Below are experts of layer 4 (counted from 0) of a mixture-of-experts language model. Rows are named up (a neuron's input weights, with its number), down (a neuron's output weights, with its number) and show model dimensions 0-255. Each number is 200 + 30 x the weight over its row's rms, rounded and kept within 0 to 999.
Before each expert's rows: a language model's description of what the expert responds to; "comes before" lists some tokens at least twice as common just after its tokens as in all text. This comes from a sample of Wikipedia text that the model never trained on. Tokens count by the router's weight.

# expert 0
Description: Mid-word Latinate fragments
comes before: "s", "ed", "ion", "d", "on", "ing"
up0,175,217,215,203,174,213,203,209,168,215,219,197,230,226,199,237,225,195,223,214,217,221,181,219,224,249,175,261,184,239,123,162,234,216,159,223,176,234,171,203,239,182,199,271,202,175,213,174,202,216,234,315,159,178,186,189,144,205,173,189,198,190,199,172,186,184,215,273,178,229,229,182,263,217,183,217,231,199,159,201,200,216,227,213,203,234,206,168,183,188,200,192,216,169,161,215,164,200,193,201,272,161,138,171,209,196,202,202,192,172,249,194,176,196,183,224,173,188,147,197,239,245,192,240,176,183,173,217,131,196,251,231,167,219,178,265,246,221,232,232,199,230,222,193,205,237,167,242,237,191,200,208,209,180,221,158,183,202,198,242,193,189,215,210,165,191,249,181,211,231,154,227,184,174,174,156,189,245,282,231,224,234,191,202,194,211,168,226,193,239,203,195,264,254,175,235,150,176,198,175,168,182,208,178,205,222,212,198,183,227,224,197,223,248,214,152,181,111,240,220,177,215,199,228,206,152,217,197,168,219,159,169,216,181,249,190,218,240,203,185,234,219,213,219,172,219,149,140,226,198,164,200,196,178,192,170
down0,148,234,183,168,181,227,247,229,182,205,248,217,179,215,227,204,219,187,197,196,200,255,198,197,165,209,186,189,206,139,177,142,203,185,174,213,213,203,178,218,228,143,213,194,217,215,177,184,216,216,197,251,164,193,263,245,205,230,173,208,222,179,193,251,256,202,200,218,149,225,158,215,265,262,229,225,227,187,198,243,210,216,202,264,225,175,205,205,204,192,145,238,196,201,214,200,152,135,168,212,195,211,200,184,201,166,180,171,190,191,217,220,134,241,157,243,126,256,208,263,247,195,179,203,141,259,184,220,221,186,203,172,225,165,186,170,205,186,210,205,131,173,213,153,221,205,204,206,195,195,200,212,181,192,202,209,179,204,202,136,201,235,151,186,145,228,205,200,287,193,196,151,256,129,181,189,204,174,205,191,159,188,154,278,194,170,197,195,235,172,258,189,184,182,186,203,207,189,241,211,217,161,154,160,121,209,193,200,210,210,212,210,184,237,180,224,158,226,192,221,158,215,198,221,169,160,211,199,208,229,196,218,221,264,191,172,219,214,229,216,211,234,240,233,199,196,192,216,163,183,170,232,200,232,195,188

# expert 10
Description: Sports stats table cells
comes before: " |", " 0", "  ", " 1", " 2", " 3"
up2,225,145,177,195,247,163,184,164,236,232,212,163,211,168,199,147,234,182,241,186,143,221,146,219,174,215,170,194,231,241,190,231,195,170,172,234,257,194,236,241,142,229,209,230,158,203,252,176,210,173,214,223,177,244,202,223,171,196,205,185,203,167,132,202,194,190,153,154,226,156,189,186,225,199,195,210,191,220,205,212,212,207,254,194,174,176,253,162,206,208,219,216,226,180,180,210,130,210,167,153,241,162,218,242,165,116,228,194,196,266,185,185,214,235,201,208,245,188,185,189,102,215,211,172,205,202,203,179,245,158,174,177,168,215,216,221,184,191,195,223,228,191,172,154,234,209,195,205,236,197,186,216,222,210,195,138,185,194,186,172,249,203,137,156,156,217,200,181,206,207,186,123,195,172,222,139,181,222,153,213,235,226,154,225,204,245,221,204,192,148,266,181,198,210,188,209,194,208,158,152,173,199,235,166,229,207,160,179,196,261,176,228,199,192,184,199,178,225,237,190,243,207,219,182,221,202,223,188,230,192,220,240,182,228,213,246,206,183,148,213,192,220,135,192,171,206,174,192,260,187,214,176,202,186,184,191
down2,170,180,183,229,200,210,235,196,162,200,186,199,187,216,261,221,211,220,235,165,201,185,213,124,185,166,191,200,189,189,229,169,221,214,216,215,240,185,191,223,177,190,163,284,121,229,231,206,201,242,193,163,174,209,304,220,205,154,188,179,210,205,156,309,223,192,169,162,178,200,168,231,236,219,197,197,170,161,217,211,243,232,201,216,183,207,211,251,200,217,186,221,227,153,176,192,185,242,176,220,216,271,168,242,149,199,241,163,163,182,251,168,229,223,148,221,142,215,217,197,182,209,172,163,188,259,255,236,159,159,200,188,201,194,182,145,198,220,181,204,229,198,189,203,197,189,231,109,185,228,241,191,187,218,201,148,244,210,136,188,203,185,217,227,228,213,217,213,200,176,170,133,227,261,228,198,174,205,208,200,185,222,271,185,250,205,227,246,194,209,185,231,208,200,168,196,237,248,188,167,168,202,196,155,197,169,206,238,202,202,156,175,211,194,180,180,224,198,161,177,165,214,171,214,211,222,238,228,203,215,243,206,175,219,189,209,205,181,205,219,191,204,233,170,224,167,216,175,217,188,182,186,194,239,214,152

# expert 2
Description: Table and list separators
comes before: "-", "|", "–", ")", ";", "°"
up4,133,165,206,158,212,179,223,214,247,216,187,256,281,274,177,188,168,184,201,222,161,190,181,203,224,142,154,175,187,226,198,244,203,227,152,147,201,219,207,201,203,163,199,183,167,134,175,208,192,229,255,180,236,184,185,194,218,213,84,224,220,232,203,228,145,252,211,248,219,186,188,232,211,169,204,162,234,164,240,225,232,220,244,198,172,189,178,208,191,234,207,193,206,234,125,165,221,215,218,178,245,239,186,212,182,196,225,232,153,170,204,208,170,210,230,243,207,188,194,196,168,241,168,208,264,269,189,214,183,216,193,239,202,230,192,224,222,180,171,241,240,178,185,226,227,210,197,177,179,198,231,173,197,219,203,184,196,222,161,204,200,188,173,239,188,219,217,230,170,177,239,194,169,193,174,195,222,194,190,207,219,173,188,185,201,183,185,266,177,181,162,193,219,188,203,174,230,176,236,159,225,235,134,214,218,173,211,180,180,257,196,219,114,231,193,186,208,187,185,192,212,213,151,260,212,203,278,222,191,227,164,203,226,187,222,215,182,239,246,209,230,169,192,200,228,204,186,237,211,170,184,185,191,239,168,261
down4,215,208,223,197,213,207,199,170,196,255,190,195,169,212,226,177,226,207,209,180,209,138,251,232,229,240,195,247,226,197,221,229,161,184,218,190,195,184,247,212,209,247,190,172,194,180,231,168,206,265,205,171,187,281,201,209,160,206,232,206,158,256,218,189,204,186,220,220,224,205,182,228,247,195,210,179,186,284,186,170,204,190,148,202,195,190,217,218,197,200,197,233,226,188,132,212,248,238,225,161,241,235,147,154,179,243,199,177,230,191,150,178,194,143,226,182,160,189,225,204,198,217,180,214,225,190,186,257,227,187,181,158,240,243,197,173,163,183,236,190,177,146,191,177,186,185,206,168,220,231,166,211,222,194,229,154,174,183,224,237,153,180,206,163,169,223,258,187,215,199,239,208,224,193,214,241,192,155,222,186,200,230,200,222,189,210,182,201,233,159,187,220,183,222,212,203,133,204,181,177,216,228,156,210,175,252,199,157,157,209,233,193,181,222,158,204,145,180,190,131,180,200,189,182,202,206,180,144,206,179,198,173,263,143,189,210,225,251,190,228,217,155,164,179,195,218,221,109,199,180,230,258,154,152,236,130

# expert 13
Description: Dashes and score separators
comes before: "-", "|", "1", "2", "0", "3"
up6,193,210,184,222,216,188,281,222,152,162,150,179,156,187,201,220,185,222,259,203,159,243,223,249,212,213,202,182,244,233,166,212,196,219,191,174,154,184,134,185,192,192,191,226,233,249,250,191,205,250,183,210,199,247,173,206,232,201,145,202,122,172,176,221,249,218,196,240,191,201,226,204,231,213,162,177,201,188,226,184,217,230,164,211,183,270,206,209,189,174,168,229,220,194,189,174,214,215,169,252,177,137,180,101,163,182,180,249,171,192,128,232,231,210,181,239,140,251,245,175,200,157,219,198,222,241,189,202,118,171,210,232,190,141,152,182,226,177,162,211,236,211,218,200,212,189,158,181,209,222,194,158,202,169,234,206,197,195,158,200,180,166,196,244,177,193,203,180,207,185,144,201,195,152,224,252,214,194,286,206,224,209,203,200,198,177,270,207,185,193,231,164,198,190,212,195,184,210,205,206,196,211,210,188,219,199,238,219,264,216,193,243,210,209,220,208,206,233,209,199,225,229,189,257,204,209,173,215,208,234,214,181,204,207,200,181,193,180,233,192,190,150,238,218,220,195,205,208,250,176,245,216,130,158,209,181
down6,203,180,186,219,154,198,208,225,141,223,231,167,241,207,245,170,172,164,190,186,273,186,160,190,180,209,224,167,164,156,168,205,153,195,234,175,102,212,181,220,199,226,118,167,193,173,195,234,210,228,153,161,200,164,256,151,176,222,197,271,197,187,180,202,190,200,190,175,288,187,188,126,156,176,210,131,160,176,225,149,200,183,186,189,199,208,173,198,210,147,217,198,180,255,221,185,216,160,186,217,221,191,230,234,208,205,230,259,199,245,211,216,222,218,178,182,176,211,232,209,188,182,239,198,156,196,204,166,127,201,249,152,162,151,219,193,178,202,183,210,151,215,196,216,202,189,189,214,202,217,195,197,232,199,198,217,181,191,252,289,196,242,207,158,216,211,213,220,237,249,226,198,233,218,200,215,197,184,171,177,244,196,141,180,205,156,143,223,228,180,212,212,215,204,184,171,177,223,200,271,182,219,222,198,218,246,248,205,206,199,218,201,201,213,187,169,213,204,221,196,251,176,245,217,206,204,175,175,189,232,228,216,214,199,185,189,155,196,215,167,209,221,138,161,160,190,198,206,224,169,200,145,257,203,213,191

# expert 20
Description: Sentence-ending periods
comes before: "\n\n", "|", " The", " the", " He", " In"
up4,242,171,257,182,168,172,200,204,108,200,196,199,186,201,205,181,206,226,165,172,225,172,217,230,247,210,242,201,188,206,179,251,200,208,185,175,224,210,191,205,184,162,254,201,226,227,231,257,151,209,146,243,222,240,173,216,181,223,170,206,202,193,248,184,196,229,199,215,204,209,172,200,84,230,245,254,285,183,239,248,209,163,170,175,234,225,258,164,184,155,234,182,209,201,170,200,192,194,140,160,205,183,249,223,190,200,201,272,208,168,232,277,205,184,168,156,192,226,157,163,208,199,144,228,211,214,171,214,170,189,226,253,175,240,247,200,156,222,190,213,155,182,214,179,182,235,213,215,224,199,175,246,154,213,199,214,207,202,229,233,185,210,232,184,214,183,213,204,260,209,161,189,172,224,220,215,192,166,189,216,169,210,195,183,235,113,235,169,203,203,187,224,194,131,188,203,251,200,186,246,243,194,262,217,181,208,216,175,201,217,190,200,183,199,215,181,206,184,240,167,201,181,163,163,173,188,215,260,218,147,183,200,233,192,206,223,219,200,215,203,224,163,218,232,234,218,170,218,215,196,197,208,209,159,188,238
down4,228,186,205,245,242,242,211,141,144,185,169,226,174,242,148,223,197,163,217,224,210,153,175,157,209,223,251,213,207,229,203,247,259,188,177,219,219,213,174,202,209,255,219,222,206,209,198,245,211,197,203,212,161,200,210,176,162,159,176,128,183,215,169,156,195,198,187,175,169,214,204,218,207,161,161,243,204,188,180,205,195,195,174,182,268,208,245,223,154,200,194,176,165,142,213,163,240,180,169,186,156,193,193,201,208,167,193,198,186,173,159,201,231,169,207,193,226,199,200,197,203,219,230,191,177,195,230,197,188,212,210,226,153,226,154,204,201,220,231,222,149,177,187,234,205,205,182,146,161,194,185,183,186,247,180,194,151,242,224,192,190,268,174,214,201,197,147,212,242,199,182,209,176,187,150,214,231,193,161,235,159,205,158,193,186,199,178,234,213,196,167,280,228,198,246,212,229,210,205,205,190,176,162,168,234,195,109,215,159,201,174,203,211,140,199,252,210,187,167,214,278,238,191,179,168,201,224,182,193,248,239,210,148,202,181,170,163,253,112,127,193,202,211,239,221,217,204,269,154,173,190,187,192,208,219,184

# expert 23
Description: Table cells and clause starts
comes before: "|", ".", " States", "S", " was", "W"
up6,170,218,232,178,188,192,203,171,178,186,247,140,105,202,204,180,212,214,168,170,207,208,192,166,177,221,217,190,231,219,248,243,193,176,215,208,234,172,200,185,199,197,196,210,223,197,150,170,231,206,203,188,156,177,205,170,211,179,158,202,193,195,202,143,172,191,182,244,218,189,216,214,199,172,223,235,181,209,229,254,201,221,236,226,207,177,227,227,164,210,223,179,169,173,176,143,200,227,161,161,150,248,161,231,142,232,189,176,164,134,221,156,203,175,174,225,168,223,207,217,207,206,260,244,270,191,137,183,130,205,223,229,178,203,213,177,185,191,199,217,213,263,219,261,179,245,229,229,180,185,197,172,193,249,192,237,181,211,211,250,237,205,173,191,213,215,196,206,236,198,205,191,187,166,197,181,234,210,123,200,226,224,155,212,226,256,146,253,194,172,153,206,226,194,191,243,202,217,219,160,225,199,231,230,235,215,262,188,196,171,127,226,221,126,217,192,158,229,213,169,187,193,211,174,203,225,238,184,216,205,229,217,195,229,165,183,210,265,170,201,202,240,188,175,166,155,241,232,242,257,152,190,221,180,183,204
down6,197,201,159,169,224,222,178,147,198,189,229,173,225,159,240,194,202,158,224,220,230,222,162,229,180,221,216,203,194,183,214,214,222,195,183,246,214,173,236,247,184,209,223,184,160,222,219,217,185,224,231,199,236,181,152,198,224,250,218,199,195,217,168,170,225,194,184,229,188,275,177,264,185,241,163,190,175,201,240,212,202,225,199,173,261,239,183,192,223,153,193,223,171,207,234,282,213,176,199,248,182,215,178,239,189,254,171,223,208,148,227,190,191,212,238,175,179,212,225,189,226,219,204,174,203,201,241,187,220,204,230,162,169,193,179,208,264,203,210,219,177,219,201,235,187,215,212,226,206,211,158,275,156,234,219,225,153,234,210,199,219,164,142,158,204,179,188,254,234,196,265,172,224,213,203,275,164,186,173,210,191,205,230,130,187,228,130,207,212,152,189,233,207,167,169,188,231,176,148,185,202,227,238,177,191,223,179,159,171,207,226,152,188,195,200,164,137,259,208,203,189,231,174,213,227,245,203,117,184,219,144,168,204,198,173,205,217,229,217,221,156,186,180,237,200,209,287,194,213,180,171,232,231,180,194,243

# expert 3
Description: Common nouns, institutions, dates
comes before: ",", " of", ".", " in", ")", " and"
up2,230,256,169,204,190,200,202,221,220,207,219,195,189,206,199,234,221,143,156,224,179,177,168,176,188,201,165,128,197,186,179,227,227,146,199,195,221,246,212,172,169,267,274,182,220,165,212,183,196,207,218,187,193,199,217,148,224,178,174,216,201,194,131,186,205,187,173,220,190,217,206,224,232,215,186,232,225,217,167,204,182,157,169,196,217,153,159,170,205,280,164,190,169,224,258,139,168,203,186,161,222,190,186,247,188,219,161,194,199,190,188,235,293,179,255,217,219,214,186,233,223,204,184,215,196,196,207,222,195,209,227,174,228,178,223,164,198,195,197,254,188,186,185,225,180,163,182,150,204,177,197,215,172,189,190,235,156,189,174,153,137,198,227,177,194,212,165,244,184,217,143,159,123,147,249,195,227,205,192,204,193,181,248,182,200,179,178,194,147,176,170,190,198,187,214,195,221,204,204,167,186,261,190,183,184,182,202,198,179,166,225,168,221,207,235,215,225,178,113,131,222,226,209,164,205,195,234,155,235,216,203,211,178,231,188,269,161,176,182,181,181,252,196,171,212,199,266,189,216,265,220,254,240,148,215,204
down2,237,209,197,203,218,203,175,178,277,177,192,196,198,199,155,204,231,209,228,235,192,224,173,214,273,197,189,218,226,214,176,202,195,164,202,233,236,166,213,188,175,208,213,183,188,187,173,237,172,178,232,158,161,213,225,188,174,162,165,125,215,229,231,193,234,204,188,215,207,216,243,241,211,178,153,229,172,204,190,223,214,223,185,160,198,169,206,211,155,173,173,248,280,143,198,223,111,218,199,176,165,212,258,210,218,175,203,210,161,164,149,223,220,210,182,153,222,239,247,197,195,206,195,190,220,142,232,169,201,183,205,282,223,129,204,250,165,186,192,223,189,178,193,246,206,188,182,214,213,210,224,163,189,220,195,202,217,224,127,196,165,181,214,179,249,177,197,237,215,175,175,237,155,267,238,272,201,175,209,246,184,236,212,210,130,204,207,230,174,250,218,138,139,208,209,149,182,188,238,206,183,239,175,168,202,163,195,206,253,230,224,231,192,207,186,220,203,174,213,211,230,169,225,196,193,194,206,196,180,212,209,193,180,200,155,167,187,205,140,213,160,204,210,215,246,215,249,178,156,246,241,149,208,203,209,208

# expert 1
Description: Section heading markup
comes before: "=", "The", "\n", "\n\n", "In", " ="
up2,161,209,238,185,158,231,224,202,129,175,220,233,205,227,243,121,186,213,204,156,194,177,193,260,211,247,247,200,165,173,191,220,220,268,195,211,183,197,198,214,247,214,190,141,184,211,182,202,246,156,203,142,161,140,170,181,202,192,220,178,241,216,224,154,245,262,198,183,202,209,217,186,214,158,200,197,214,156,187,235,236,211,236,213,193,141,170,223,231,199,235,153,222,211,244,201,196,201,214,198,167,179,159,185,221,221,232,243,241,230,144,193,213,162,158,187,236,204,177,147,232,223,222,190,204,189,237,194,200,211,263,243,217,164,154,198,210,226,224,174,227,191,191,241,210,162,179,194,155,206,173,191,178,217,218,210,262,198,214,206,205,168,149,180,199,210,253,243,215,278,218,217,204,187,165,189,156,221,221,230,161,169,127,178,212,222,190,211,234,180,143,197,185,208,185,182,217,205,206,191,197,210,101,183,266,172,236,206,185,217,167,208,231,276,171,177,201,178,211,238,218,219,204,163,242,204,237,151,182,204,176,199,187,227,137,233,204,213,189,205,230,224,161,219,234,194,184,213,199,199,222,205,182,222,219,194
down2,200,176,224,219,142,202,190,240,175,157,170,238,158,205,226,221,195,215,224,188,248,174,183,241,220,231,210,162,198,203,174,172,198,207,212,202,157,186,188,179,196,148,194,179,188,176,170,229,165,176,135,190,222,197,229,219,193,167,153,161,225,161,179,170,164,191,191,253,160,144,260,248,190,214,179,195,242,169,216,228,205,235,252,210,213,188,179,217,179,221,199,215,202,174,171,248,193,184,177,163,193,200,197,220,233,185,183,170,251,219,186,175,170,189,135,195,187,187,238,242,237,205,186,204,196,201,207,251,145,182,249,205,223,247,212,181,285,186,195,245,273,172,190,149,205,169,217,174,184,191,191,185,152,277,212,243,183,149,184,204,229,210,202,195,311,269,186,175,249,211,206,127,139,226,187,166,216,192,221,208,167,198,172,171,242,229,205,202,216,180,192,193,240,219,200,162,184,215,204,166,188,204,155,196,177,194,193,204,230,212,220,183,187,215,175,188,192,135,209,131,202,220,214,204,201,177,220,219,247,214,189,184,177,248,164,225,217,190,140,206,286,209,171,173,191,172,206,192,186,193,173,215,225,177,170,206

# expert 4
Description: Closing brackets and quotes
comes before: "\n", "-", " (", ";", "\n\n", " and"
up4,233,184,194,196,237,218,201,180,228,199,238,204,196,194,186,165,244,202,139,181,155,242,151,144,205,197,237,208,217,188,178,154,212,221,192,228,211,222,231,209,241,179,175,219,199,219,139,183,201,261,279,210,127,187,209,264,221,194,192,166,204,214,266,203,236,209,246,203,204,200,220,229,155,179,186,194,187,171,266,280,190,185,175,210,200,163,159,178,216,188,201,215,198,200,201,222,241,238,216,204,201,224,182,243,192,252,225,184,203,204,215,185,158,151,140,177,229,194,259,230,162,190,196,188,237,186,209,212,218,187,173,172,246,216,223,218,219,148,168,204,197,212,204,152,210,156,202,158,145,186,176,240,189,179,215,192,189,185,164,249,233,221,201,199,139,163,231,250,224,133,151,199,234,213,193,191,153,219,180,216,162,225,195,203,236,198,165,229,210,161,171,200,231,210,172,241,242,111,196,217,207,247,206,197,182,203,205,206,218,215,223,218,193,196,190,179,188,216,196,253,248,206,196,148,169,153,187,228,214,199,137,187,177,246,256,136,249,226,210,240,201,199,192,202,192,149,197,192,149,237,212,186,202,172,223,217
down4,203,219,160,196,186,182,220,198,212,175,218,208,177,171,193,201,217,254,201,193,240,251,220,202,171,220,226,223,164,215,221,219,201,170,197,188,162,198,180,199,191,233,256,218,241,154,203,206,170,177,170,164,203,178,216,219,248,197,243,212,179,188,243,220,220,237,219,191,232,169,170,233,193,173,213,203,219,174,178,155,187,183,191,262,161,216,213,218,211,207,252,247,105,190,169,235,197,226,224,196,154,174,187,210,249,204,196,186,167,193,206,220,193,269,192,181,142,261,145,233,207,160,183,162,133,167,232,250,190,169,184,205,171,243,191,222,170,201,205,175,250,187,186,232,203,222,172,189,166,192,242,217,205,250,204,222,220,165,177,134,221,214,230,198,116,197,185,172,221,181,276,238,186,188,257,208,208,186,213,252,149,176,181,218,186,227,198,183,182,169,161,187,165,234,183,200,204,209,174,242,148,103,247,185,206,217,241,208,212,199,180,192,201,183,214,189,205,235,212,190,245,192,221,215,231,218,175,238,205,237,213,176,194,204,261,155,147,223,213,226,149,246,209,217,117,243,177,188,201,213,174,241,187,203,162,196